Experts of a small language model.
Size: 12 layers, vocabulary 2048, 50.4M parameters.
Experts: 256 experts in each of 10 layers, 8 picks a token, a softmax router.
Below are experts of layer 8 (counted from 0) of a mixture-of-experts language model. Rows are named router (the router's row for the expert), gate (a neuron's input weights, with its number), up (a neuron's input weights, with its number), down (a neuron's output weights, with its number) and show model dimensions 0-191. Each number is 500 + 25 x the weight over its row's rms, rounded and kept within 0 to 999. Numbers have three digits each.
Before each expert's rows: a language model's description of what the expert responds to. This comes from a sample of Wikipedia text that the model never trained on.

# expert 0
It responds to: Capital initials of names. Single capital letters starting proper names, often foreign place, person or species names in lists, e.g. Kuskokwim, Boughton, Vyriv.
router:514496512545477501440495507495519519506518487474520534472519452483526526477539508487512468560494519490469494494488544524490482507451473487521512508513480503505515547478497521531502474494500476496508483435486516493519559512477517487509557501506512511490521504480485472487494503481481517483502494517505474518516502544522495503516497523512480540466506476517508452456510486469460513497504479460511470504596512526531475483483486505474476488478528534517560506509515502531481557521506509529509534515495546464489459509524529478480485472509520455496500463479495492481499523536460457504
gate0:510479513512484530479469551508466529491514464477449503446540530503536473512512443501500485435458494505502504521417487456491478489466482514523520509527513507499510479470504532519501501500473505516477522521458491472512505499538476489514526503499530510554517519531532512517530506487507511513528477571502523486536519478511509495508485470506524486507514490500453550496470486497493493508467526528487529514537467486494447472488517502469517542463514540489487538471529455534480487521509493453477470511513500508527535483501472466472521477502513502513484515492531510492534511486506524480
up0:508535491526519491504508435508472500519501501529541461568465496520440491526508530496485532541517521495512498502515486575517511478474488466459501476501469483508506520536539507456533505503489481451526482490529490499502519470530510497467464491497453500454500468473478487520467491521521480509473501461474464543512461514485485491468509528519465477489469529510550469486526510492490526495513473465500495475480483489514549491483504514533517487512525493536517461509493516485489511468482506518496529491493501511481458536496504517506499521455531508456513442539498439497498522485495494504
down0:479462509534494539544501487478500498519523520553540450514524506490443552536498491481502476497489515534534568475505541474502494522550480444531511502518509539508480533539523524510494481494520501477477476469467469500480493499479507521456490494490510532544507487483518502525478472526523522485527482470483528483507502526491499490445532480532476518456486525485486531521466525507502488501495533527487536495469542488500506495480508508476471517482494502536487493521462531479485512516494506475508518505507487538518457537464509485516509556483471503512481519472518447523490478448499455502
gate1:470518493567507512504490498495484511465499501507471521508539497522523524499502465503469525543495483503525513477481505498523484494471488540518534480555477527485496457522467522485484514487432446502502507490489429526495522502496495515495522493515508449551444478524503474526506472528512503480521480475491505486493524510480541487463526504493467508480532495486482493489543499486450550507537441494457477453498488516482486465494493527483538498491479506498525502515512501496455492486497474508475560462474508465542522537510503508450507521521501458494521499470459506500473528500491469493
up1:484491494552505518517471516461519516495470534469499542505534489500541510486532465462506506530516490506500538502500500440566483502516480496530520471494497524468505499480457489535509479461524462488509500503476470530525515461501489512510485497503512483532479471522510520522488463470508483512531476529469521487529490514482530542483549521476465476507527497505473481512557533488459538494454499494505465450528476520486508506490488502507482492524537499486550502466488504504466519518472474532480540470464512509502503514474498464498429517494491535504529538545468514498505489464461536516
down1:476507491499483482545524497495542499430502493462511499550470488533514485482484497481525539507477501482535500543459566498524490533491519553492505538477485464472495517532503508500501451487512496501517526458509498487500473513489518476461530542483494533513474454499481535512448504513501473472452503531476525496503496505526515468484459547559480474486482525534512485513482533500529512484511505479459511492516478558501519476513474508500524536479513480477554496511501514492536465488496553516505552475511482519497533484507503502457498501538495499489496486501480470516487506545506524533
gate2:513498546484494490481512469494511534573529523509481546501486495511500535470506495494504519432536530505532506480500536491537450482448496468519493485531481479510423500477484503492511503488482507523514485511498526550479477505520494507511513514498481516542527503507535468486488473479462505488518531491468465505485512497495539542489491503466500469489530522527507515494512475469520489521549557528445500480491488524558501519501519481482478481459517521552462506504539491498499523479487498492522483479496497512500467480499509559506520470587508489493531505482489504468492522483526512502
up2:461492502498546458505491520525532505474500507530480508466482514507518498476479522469535529508527537548564482512493490540518519511474531514492480483479489481479472478520481526538503482502510492484572525497483495507507517456554473517512476505488488512543518474567463546510504550540499477425482472530488496509498509500512517566529541500472479511501523508489486496493458528527529523508482514483446516489495525503520461494492532500488514539479488518520489510497535496479485545493491474488471494476483465509495474501520476536483503486468491505500488474483467509498464528557483511498
down2:506483466485542451498515479520480459424485487491534516493504469515516516497493525519506549505525532544503533510487516472499535522528484496499489539487494537435531514521480511536486472521518511506492515494481526526497546492470467481515509510547489468522501451466500516469519528486502504504512473542468536481510502513464502494493472467457511508467497472476487537484476469510510507491476495490545502493519498538513510492530495512488512493465521480476523493490510453487494516510465462464466497542455513571536500476485460475505458494510512483554453469499477501487518501507458484509
gate3:516495508544536511490505494509474480473513455511495495470435528500479495446500469457515488491495496477546505503502489473510522493519569509504496511519541471492538514521498476459527502539499504507493510494539520520492518508504489460542521481474478518497498512556466506501487507520500510504563519528527529519491462481494495551494499488505559514455498505543504521498509497537477491453527497512510500483471534493518490483453509513529523476504503473509506471497541496470508526496505484511549474493545474488496534441479532533489510463524528507463470488522469489554493495460551476485
up3:501511541500463479455475503542499523512521504484499427525485483519502468452501490481475526489501518497501453489482503455468467526523507451454533492511510529519514501513487522488499515515548493507475519433519529491551494445498488464493516527489510517549455507487527494519538508501495517492506552504508502532460493546495495480480488503476529495512523449449476483492512465515477483498490537476499486505498492516492498488470529502507526484501540498511499465467533472533485488549506502525493469523476532526527515520533481525521446492470512562487478529517512526491470479469495490488
down3:518527542471542553467493573476471452482477510559489496525493499502473511497491523475500564482480511522505514494487484527496499521539523526500471525484482490520471476538493523454512478503473515478485531522541524490516472466523481494477481511488526539512487464493513543498496514487476514535474470473454493505456489514499517475526482475535527495515503520507513494506498497450466508524503513482531512513491476504500467523529493520553534510537524513554534491502473493528494462532499468455511464491451485480527484482488507488509568488492512525528463512523478497488489469471517518483
gate4:500504504490477481549513514498497475468503508512482519486499503500508499489493487542491507464530511502559505496480541479527511475536542500493549480496490520526480505498531497438510466493516530511472489523506510531506526518535503490502491460487518507531478477518487512518463510485479513553468479504553477491539506482514497512474511533478500457535509467462513492515544449540492521497513529486518478503526472466507502506459520424548491489509495514475476490484522464535469501506512551511518468526507517541516503497503501551475487547427496482521481483449499492518476485557497520531
up4:486511499489490483538524533522524483475465510490490519459514540515505475485478523516494516450484501504561489500498531471508501455549545498515524499515483542535494512493532491491515460519533534528472477538503508487478509502523535517501468490458529545524506495494461511501456490493494511538463443518521468497562477463517527510489491507467482464541490491507539496496513470530502501473482531483540497496508476497526497525475529467548526475500524497464511476477516506524487492521526543485521480541482535519525491459523484534488501525446510483536461485472518482502476514535468534505
down4:522529483515506496464485512520529475520483516517519493485489507497480477444489432471484501496488533500481521528486514485511553520467481446471537490464514483478492535475521526461539504504475497525522502520532461467517511496497530548532516481536515476585523511473524511473527544520520513528475493507467508504482479501464500553514506544520478522475497468522486525538513517459482485532498481516473480445491491518498504489530472568510513496459516512476492537498470492528507540479497490509521487521517517493522499512481525494504476519529478483507473495487490553483468502459515462523
gate5:505543526516528485561457444502465464489537457538533483473468542525462507520554493467515455460546519533495543502493534532492496491528494531494512528575493462486522478505490465512522477518490517496516488489526482473542539473497518545511527508480489537485511469507520470513512497493538474476476502534518487488504519520523549499482468498531499517492510475516453482525474468486500524456482496484477508475483470454499532505528524465504498505501516519485530506496496520478473479459491516469533510496495470487500474527505447464472523527527502500490505526519492496506484484516499502503
up5:507506486575474464468481515466483551551496458490515486473493512532568489484531484523491537490502539477547492494504534537474513505518505494498507454530485523498491468528539514490504475458486468531446523515489458509508515502516475511539530468498483498506489464502517507467475500435508501540488481525535523468499528483476552491496513500479506506462511475472473504520498483516480482499522529460456505473521499491546486487488519475501459500489488501525530539475470514481516488509476507540478514495497484522539530494498533512480505507562486497454491508483471484541502476499494476477
down5:488478505514503482500527511487533546488473521420482444508488486479515524494512504541505497509516546549472489502471517506523532483510495463456464532564507478517502508509487474495513496519491463485450505470509495520493489508528514503533497561495493506489468504431501489525519514463473495497505533474523504502507523504472490516467466504512473480452505487486505453509462493506529498486522506445476494525522510514537545530537488491494502466557483522497527504496476509499506484503502463517448485520507457466529523497509472484501479506518538508465448496537470531519498524458491471474
gate6:518507491475505532482477506490471492512495511503465534475454494502521509461476481487497482448486525482463538522489508549542497503497468485491494514476512476479480560483548535521517503513508543535483501476491493477483508515488462487511490550512482489507481467494491508528541467486492515534485527468539531522485501458481535516548491557516479510495490533496552488509519508527517453469488517524432486467499532525483501494460479504506478460514445522525520502498503551513491486518538491482483489539483519514530520502519515457535485493497472462543492490481464455514480537517482483507
up6:498516485517495501528533488529534495500505472472509480513503529511510480521507521494531514513518453516518481489482503470503531521483499525523486539514515519558563480568485497452511504492509466519486436541498486502541498481506523515485508481480508477489493521523515500501520534524506479508505503536451471461473481502532501502519526424499512449500498511487462497515480510483441559521500510491566541526508505505526492481535520514459512537516552519469505498509482478503533518489482548552505515473503455489520491474485496529474516480525491513463525535476530467485505481515507510482
down6:509516473533508504478454479499495480496497517506484479486503493435502521500502526490519540502455494501472525521494514440495530497488481492545472571489490485511528462584486501480506479479520448474465488511514501458515527473505481477515508464521486487499528505550537517506489493504515479530476474520474477505504535505517474527478512470549508438504473497493546466489499540528470526493504485516537541473525518495488483477504510475455515511498481518495471500523486481482511491509474548513471488527502550461519549502524534533539485464487476495474521508515507488455502488506490463502

# expert 43
It responds to: Sports-page initial letters. Word-initial letters in football and other sports text and tables, such as C-oppa Italia, v-ictories, V-irginia, C-areer total.
router:471489519528502520526492471501541476501498487505497489495499479513481547498493472496516483517487481470551525516485496509481520484532496519515528495494506493492497550482502566508535539494496539475508534477465454455463517481505455511534545501471534486516531472470506448493537544512465536500534524505525516489508503509534479486479461496477494529440500492501526539525507531456472499547463500469543489521511490518492478464518499535456435502534485487529458465480504524495501518525524485546487540498541502470469482514494513504490486488519457455492509489506496505509487500474487526520
gate0:492496489500502499503502479516563508476539484479486511468510489510487477493518467520532529488535498487496551487468468486436494524484516474497518502470476503542483539531469501503488482549520486495481459484466484492505496525552475480475527493480528474521498531526531515504487516511452462466517469507449475488490455529521497524504449490487517498462506491488474543526499452475507524541498530511464516522509495538506537514484500448508451491464464540471503528466545460491471488526498498484518541517458509526445521512490485514515508478515491485506449499509508509521518534501482501470
up0:481510471486492503487520519512557521453518472529517495456540465513536504469527456494542515484495487488508521450507475481495507502493513470507507516484452527531491536460489508505500502521457476488499509512474491513513472479531495525462521518506561512501467528515553506481497494518474486464527522506448500495508502501528523530497483463528494463490506484509498506533477456462493537527520572520488502517508533534546523508510514502460493464523476516488473545502516466502463514511542500510505499511481513549459524529476511523523497463532488526567475481535495505494461532520508491493
down0:482521530500502457520490463527495503496475479514470474455526493501459496532541513495527505528509518484517516477500477464491501514463505505500469531493493498485463516500542494532530501519482474541506466429498489528497484504509518475484519503541494531511499556515515507523513508505519539525481480491462518445506499491504469497455467498487556493476484537531548527499499499488463480514510540535487488539485500507531499490507501480462529518486504457481529558480493484493496555529524543502484512467511526491493530464456491512536471497481500432481442537497467520510490469493471508474
gate1:460468499522465555498503508477532467537488496470525520505541478536462529561509495524471533513540473486508484524511511529522518497488521496464485482482486487545545473506516480445516547472491548529528500505517466500489483477536469489491485503479525500496518507514497486516500544522504448511498495500505498471462539451502464458497503521476448509520494494491503528485542518519513526507539471483547481531505493550476500528499508514458514556498476514513495470454501503521501506488530508557482550524450511508471498475518499503489474525530499535509520525498502532492473502493508475518
up1:475524474516465527480499487455523505581474521494509486540548494512464541515564480499478474521521453509502514512484482505519529508478504527463495481467500517563512499506497493476513521474485505498521527494489492541510541470540470478498475489485509481512512495497504460509509513477487498527517495509478498507502527492519475458471497525496499528509458493541541490488495521508519523526504486496528497522514477535490486482503522499461511509483498579552481510459510519531479511472529489524448552481458504506437482507512490485428473532493490507508508528528478520490485485461484527522
down1:490472491478490538464513464492460479492492543498493509482533538520517504522490517495490520520485466481540487522499520488503464456557461552536513521541539507460470505539495501549483523502494525529520530511518518471455488508476495504484487509516465465518500545507493508463443480519510542493518509505508490513511495487551465504523519528526530534520503524498476505543534523526475473486514445495497512517485499537485489494447493501481486500512515498544479546492518498510440533521505495444552504507480486515521446474480519504522529496499514536514471530498476510502498501497514451470
gate2:481524486508538515502504527486521490496463501516514488492501455503475499477476480481536456495518512454557506484566523480495536493503513512470489510472504518479516551498505482508491504533499445532504464472509520441464503543527492530517530516498471476527446487479509486562494516486503520479505458456472485493526519443473521525508487486491480525475501531498506494516486489445493463486501546479526506524450528494525532478490479488471502510520526504493523523490526488494480512511533483555432526471526501532502500511474529493473485452494488494480480516530508501512468484459531521496
up2:498496482533488541531512490530512508459489475484502516505478497470496487499484514509566538497543475489506507482512490497453523547499517515460509497482502547508507527537483525528469514487447460487512496469520470489443514551488545491518490509483509489560485478513499527510509506482518509499550476503496547477474495513491492479489516515489467543511483544481533496500490511496501566518497535486482513543505482455512496512505488515503466555488492507485489507548518449586484518484539490519452495476499563479520466492535498505506481503501484484478506512482531495524473491504536508501
down2:503499454516542504521460483502459494496505463552520483490524527529484483473502507501504482509507540495518509496527497482526511462458467467484500552529481444489506548523487483475520473465523454476493515519480482476479481481496490475524541499525463488524513494462512511470513482466513499516519506481544536490487506513469434554532520536535497488501510516509505494470497500525521490543507510486497538496518514481527526523453440483467522485544473538538538502498530528497544494467496494525509467471456493482520496480463502523494457504512508522497492471480531524543478496481523486472
gate3:507510515498524501508503535512504480544492514520522485502528499466505471489478525523540482486524528536491487499475514477478480496507466498547479517462511469532461497512488515484499502549439507517523489415536467491535523500507500483532509469501489463492503483497491500501507502561457574520498494541499511441496513483516526472449504483475508503499462500528542518514505489494469519503494479462511498515531520495501497476534483497488526466522473515526531489574486470497524508554508531524485509467530502497488484501470467504506543509539527539488485485507465509525453459475505486508
up3:517519508530492504539470462525507515548479499517504464526533518506519481506482533508543486451500511529470505511454519516518490500470484491516491516486547519531483499485517528511535513535502467473549495457526471436498519508543476465508503507494494483495448506489501504482517524538500540518497485525500546478518506539513513498455469496513537510494469491502521523494497495505489510509565506463471564491517523499485494468532474478451522493476534501528500465548493486491508523559458521531534512487523511496481470528494509484515558500505491509501472459509485499525500451484497462462
down3:508491538491489504501521506528524462478501485459510466516514503523500468493496531512543546465497497495477502493486437532526508462496460468492490478509487490491501490501484434507515504486479505502503461492470498463481502519517527498518471445494493508529461512488537463520507533489518465468511440529482485541518507531512506508491471525524455475495513544502539486534506540469501504490485501484502494497438515517483478476493512457494456517494515520520499527510454502492541502471447491484499457521467564527475507461450472486476499484530511496505526498488456493508563466472499513497
gate4:540489513503474447476500524467513468483466543486480462518511499504526495498486518525511555484523479479528500494535464493545508509472531472497506514461489520508482492512468505505507447467515511462491547449489513500502503517518518546460520522474504470536549467500505527482534455512519457474515522558497497509535456521465481497479518484505470457506508476507521484493459486483499497498447514485490473468471513532492507509526487538502477492468523482503495473482533532528475493521487503501480438510460539487491492516485456498450470500490501540478515483487525510506477557476501527508
up4:541499533493524519538541489540507524469510516498510533519498495485494532491520475479507489455463531528439514488491514484474522526474523550501537486539539469495515510500542439525504491474514477548517462556492485481533512508504531434529496471497497492488463523518493531517500516453436547505486500479531488459472501514499527498507483513514547503510506496482503512501541516534504497467543504503503517537520512473512473511481517495504493494491485517514505521537513456525482491491540503514508511501508446515537531437497515479500515492493504470515475499537470487464524462493468485491
down4:489500495494490512464530535511544527471479472510504464466516506470519500534515532504460506494498460497484506501502499477503449483483500499441519528488499465506457481542534516480553488511514479483469488500545492481482475488479476452546498523478501520509490484478494527480522506485551509504510540510470509489521458480510513506482471476491501507599502456506476506514476473553505523488484469481530542509456484519486487521486515515528477504504456527533532567487511508518548502502496524512499495480502476555449474504478473514495515547501489501507484529487512526523517505481501525538
gate5:489535547517461494488491490488515504455490477513531531532523442472473507457501503507469503482480489515520538469507526511490475540488482513498525510465545534514558518501500531519526503495505538446478516496535508482502469481474477445512488524538554456462482510524527496504480506478495504501504463521508526476553508495528479454480509485494509558489489550510488502491478464481495530493474471483488499468494545487536464484481500530505477468502511491469510498505456487517484548457503482501490498492544512509537508481472495503517519474554498510510491449520530502500493534536474500541
up5:528501551517496491510454494469496498457516493506531508502539469478482491473481492518470477502505478530520522491490469495493475511495452514470515520449563535527552526478472480550544535468503514506480513479539478503477479512471475461498485520500505468504453494467515473455476496450517482499526489518506475492547466483538483449503473465472568520435514545497482489494496510524521514489463485521539503489511521507520476508456509498485510500493482478491524519489492505505494535479504470541494524481516511510538521482485487494500510463530478484501478458532547494526517516503485537515
down5:536512560525493514521467475528459500496515500531552507482503534474442552489493488452538522446533493501460495494490496533471497451476499513499519526476529466487427493459523519489522535483509531450474486488477470534488499458521517533502435504515481496522523493495515499474529462512465563531500491533505507497519490523468505468488506491458508510478516502482484496514499466511517535533515476504471492502521476503494454454469507490492504472491495518495531486514489493494492504494515435508497502512498500523526487478512537481519511518531534460500507494507471521494524501540548508500
gate6:496540539505491499485501494528469521499542490491534483496458492461484529485513505499494507502495433487530523543538507522514528532495494477482521508525421505509531514491514484483498531554490468497510497500508487543504489458488468502450503563481452505483527476544462484498526559512485497464508505476507473489540492515517530512498480485480421484505480461540494499511480505490502497490476519476486535521525452504497502504500494499510481477498449497499522480530448491517561515502498495488508474481492525489505486505541462504465494481505515481488539506513496460452478525480455521481
up6:491526520551513499497514482492486520501564460505493509497489514471521528505524494492483493506449452492510507538539504535511522522458488492526519489547458516516560541500502485502488542480491490517525518483538496534471505460470463498485477528514496513469526457522439480482524522531495505483494488486529452492489522493473542516523477500459462491485492464530516502520494531502472495482497504505508555529546469481491517491485507443512463520506468474513528471540474514458529508507517512493505502473521534512505493505527490520485498524513447515477497470473488473488459539510461517449
down6:501497504535526561480520489471473526461525487523476496472495453494522520475512509481515489546491503486500452507518542462503498509482513512508483469550513493478504490501523487449485487466485528503544451488534471499493489486520526509507505505485531516497522478467493512540516463538505491461491499514498474490554515494501488485448475467491521504507490528514483494482532524520547501517506532501517497470483488474503448468471469513536488500533479539536525470494489503453485507531476503503529525519501518581534539514454460510452485457495451476484500492480484510510517500526469466464

# expert 57
It responds to: Letter h word starts. Word-initial h or H pieces, and wh, sh, trans: one hundred, hub, holds, hip-hop, Height, Transparency.
router:451522488481510473477481483534471485528478531495453495478507516537492477472516527475486487490504483494457468449488540502534499497532517475434524460518474485506455507441451476525476476522512503500495522508458505511536505499478484541503492512500490481524530513473499461471516523505497523473484487507451516501509532494509489529521503476497530485493531525477491523533480454493508502537471494517516463464473467516520520484474498539505500515530519491477493467450491519496500504543469477461437540511526466448530518487520549519514483474512497494515502503547498459483496454490524515485
gate0:511527485472495473490472504500506529497426449547489492520485503476480466495512511491526509543482473495490499506530497494476512490519513516504493526500479470506499529486480509485452455514450473452525509491541482487517476500489490510545481451512506454497521501492470488533511469491508452534517458506481505490487516537496502522510505504537499561456514489500477486509507512487492475537516550465504493497489521463517492497454497477522472504493488483534552478511472489513465512564513518498573496503493444488472502492480490545489491480509508497511524487539472449519537539489483466542
up0:493497508502452438485476462519525516487431479528531486466472505511452490472486526462509468510444510486497489561510474508482527492518542485436489499479484496514500491475489501503496508526497470460497505438518498477499471523483506511522513503469477478498517509505495489526520504481495460517503486511512507529522515514496469550524540514515480524481538512520516522512475480481459485486550505476518514501486525473509516509437478517505480537538476505546526494509486480517511537494506501476528496500545505478524479475514548522487524437502499534471496497517473471500558528480552481498
down0:485501531451453525493521481557467450495505516495482487477512520520516501452503519511516465500472473463503512525526519530529535495505518467514483464497479511500503458446486515446467470510502500490505507478501539451517538488455488536485497489513496495485484491477512495486492528513549470502516551495456497503543523509514495513484498490518482477468504498527474531519491478498496483486481508482516502469464489539495542470494500499473476479511509500456494537522466457480525480486483514491456543557496470459553475471513510521506486501489489503486489508527482459449469464552525522461
gate1:484473460509506473485501451549505499485505505499477464513540529512545501545529480500459522493467505481499498463502513496492503490483516506459491511513481498522517498511462497548501538519531506500464560511543523474538458514484521473461500496471462483469467522503487490504523469482460547523490499517511517521546487556511493524453506500482516495501512518512470502476493480463460497470497502503538535514517466503520506526482523491490455516524472463500502511511519455478479524507476504446462490488508521525528471502525492544473556502511528478532468444544544492525530495501521504477
up1:540530515459466544518501538502439504496492499494545551488498496479486523479476487471509452479536455510498491528472468526476511488487496480514532514465523488475476486500533456450501508529489477516523476491499483493497531467531518493533481497534549510526515466512522493485517513505552449458459492462502491507492505490487513475532505506531499508504499517550520510533487535530533521514497484511470495497471503538443527432456513502508510525470517505491498506514488508526512458485532506514557528516504487467449518480513491480488491489497488496481526534480467565520505504521512499522
down1:503490504524532502494482490495504531481528467491459480497505509504481535558532511516491517482494465489501500499555499493497504522487499537529543549465472540462507500506505508491492484567479510488479463544563491518494475468542500482502507476467503509473427510491500466523460513518512459548539461506516517477426524522514512506515510474535542490535490494498488482490507496485504489473527524515499524505497495487519503492505533489495491494499476519489460545518549484478535481468514455427517471495514486483480484514512451489522513476480512507494484475501510500451525518504517513455
gate2:469499490526500504489530506487548454501450515488503525529485513512475565565493517505468485495510498516523491491526462534497563531484494496558457493513496477503487469504509488514460531490482546497509540546502520491505492504501476530508516496517482501492465499514543488472518530549510479500463463488539479507471467531503528489525509515475456521516514487515512459547524485524519468476486510478523494444470502509473472477467516480507423503475452509511519467485496462515506473458532497488520493504480501489501502495513450483493507482515477515474475510461511532534502479477524485473
up2:504556510510516511507481511501525481488531523513507489494504556517492522523530522492469490494477463525467535488527442495511505517492507529536470515506489526524460495430485475536520527492527532463480539535531495464463520523467476526534507507531490535487469489519505508471482493534513488519453502533478473462537499502486507488457485574499511481466490514549472504488488516502547484499476518500547508485501497503499435510466480481524483549487495481531492509464470507510567485464514477527492504506479478463509486506524469485472489503517494499495476487528508540494463507483501492459
down2:458510503512499495481465527511477475517526538514544478490518476475472529570487520492545470522475466501461471475516465482496520505509537516518491468498471537475511564512510471462493466489472527465495484464464482470493525504511472466505503503501489528492496511520481508513465490485524498515480545570489508510515524510472468521488527514455540480482464549461551497494463479495555504526450508508498481503513496494500458498555505506517508501523495513492466510426561514501491509517495495467510526450494530503518501515495531495522478506498470512498503500513514471468494488506511512518
gate3:458505484498464507488527506529508529503491565516485511476485488501501480492489479553470484480498533557488536504501523540488533499496496499493502465485473502535526494475501452485506490485490460454503518458527507495461514508540492531512477484477506488505502534521489480515466509475519569460510552506452461490495520511525535482504527510520476514514505515481499503474527456538521490497541481491538427520526516512519484512472535475529538504505491501524545509473522487479500509469453480529524476494507487491516524498542522456495521505492518510499434521507513486507471464473535462472
up3:480488460514477514473497578496526492498534512526478457505496482497451530509536516533452543512526508509440485492453537497471546486513529523506494497521487517531510481485462497549496524545461461468515498497478487508493495518535533481543511486480489500518508476475535480514504479502493485453518494470533477540505489516491465487504473459496516520498481570522471486466498469505540480498527490527512518522494505478497499524475501528509516495460514535504523511471524498563440566501505505473488506510523486509518505506518496445491481505512468501475519518472513503535520481501474487500
down3:496473517494501542466494482479475491476520529478500537512546502479496510457512469479468484450508473496541507519522455539520499514505499490524487471504526504481489497507539549495487557460554498448504477510467512514528537533532464457461466481501558540516474527478488487490494458478503491516533503477480490487493478499509496477518468504478552497521498504503522492452511467495546490490528542434502508498542526502523544521504511518502496461510487508481483487481501562499520502507517470517507523494478466525485480524497526516506534509518515514516505530522519498518497544478552537528
gate4:484532502502500533486481526517474499531502520500479474506454483517481496503477457495478503513529489513517496515478510523524529535478475529514481498471509494506475503478482506485523470537457478544526492464479460486532507477503503537473482500535508498585465484487519471521500482479457507546519547472526483513527509490532490506500427485525542488532501464491507488481449471455516477479513536530435530465498501518486469487527526515449496493511508508488531537472499498455523525475488464466518516519544505535528479484498513495498509533499515519537517509485535491507504524505451531488
up4:501543482493518486458519517523536505499441502537544507515466488456511546480501505498453511463519471487455512516484470500475468508474497496497489491493498456477505485497497547495486496463534545466483518508467526507482455512540485489506515521484497565418532518482494507472497502498504471463469469490483512466502491489482520484509505506521485495519525497479535482504502477499491539502501476446528496502543521495515539484479495480505497485524526513530469451480496475500458484469562503511481494535483468520498525516458496512499476470499509493499460548513503521443501485538468539522
down4:548542516478521531519515517520496496531481498504517481517511472519522482472519484477527473501486461524527523468474536522477484503481474497493508486526500524539502478508519460467471531503523531515490459514523512478492513522530525497503526464495481487546509519541477518520491547526515473471504462500508506445525500525526490540509495493483537532502529487516460515453512479480509509524523527526495484588466493501444475513508520508483461502522517549501524495470487478523492523494506506514471450493420485483484537497512510523489502456452477517515536531480500480485474519519512453494
gate5:492487463553508529525469544555439494486494492494466476489460494530523514510517468461495526509513484487500527475484491469494511514508524481505517512455518518488484499475486458515511542484499519474498490454471479529543508479460478466465516446460515481505531483480558516471497520505510512482476497493455479474486491492477496498527520549484545464532480484526510535494492452501512487482438532473521480504480521492532497494471506488483510496493517556506458480499496496472495477496464511485468503483474522508549505484497489534537495495502460503482454502516463509478511481522506441540
up5:503481504494486523505539473499507490493484514518520490514542465494511510501491514546511451514514512498481505485477499485550484470506516500500475504537478528524519564504501495501513526432488485491460490474470502474504535511514531514496497477487539477524507476507505460495489489501524476498542477555515523517537496446499490476485525449464478482552521540467472453523485492485485477483514514537481467502535475521487494488470496496464479480542507482524507473488472498513520536462539491480461487522470508499559501500524483481508538531420472512516539535505520504485481558482527494478
down5:500531529495523527461437486497525492509496511488530540497473503475499500525517541514487482477510511520530493531505505515490509488484481516466493538511508443532511449493518517490464475498531501498503528538476481464452523485474477482503520461513547515501513531482470533516494483477473502515472514494478461504467514535459485505506427500515475499509478464513511475523517498482450544485509470492525551513493564469470487487514499486539475488504549506523505527480530483560489493455510502454463512462487491542439518483509524517553476499496478494498505489477520486479477511498515510484
gate6:469506487450486487519485460520483482489510493481526501474484490506452518500492505509466517494523554475488511494492462466478527485549506537487493530464536485464514484458452484494527503478557492519477539480497497493516504478512487512470500441531467498483505538505453517516515526496452503529465526488527529486479542510496500531524480522553494527502492465483533480484489516519504485541529478482553492477465505495538535505509450536506479517473499510504503475472489504484486508501530539511482487525526523489510514535490488472455429451474518511509463498490527501473523478507512555512
up6:530503472512536527502483530497470482527498484545527484497483503481515488519506536500494479469483472513523498520451505541491497479470473472524525477528470494519483513510526522540462545518498486513498508496498510519503528526522524477472511557480517528483484467485528465502495418523532523495514466510486492517507430500471532504506526473490463508489482473484513528523504509483528487420487496519521509538511465510474502515512509451485499516536535479513490542535488513508538470513467506513494487470488486498493466425501510512511526508554479466455497496482510508518514526507482437516
down6:517500473494493446460554494496558547487572525513496500526493480509498495535461500530497537508487503505508548555497470498519544526558458523515515503511528523474515455509513513462503507478507531496511499512493522488513516517476532504507466474483455488488542510532495523533483494552547501499495537490513533504466485471513515527517477483508547453477483476466524492487487500513501511492561471500497524487484515459499520483503509505500508461446502531510541490516536503536501532470508532516521505490520513466484514534470460521524507500491513502503498528527474492502493463489462518459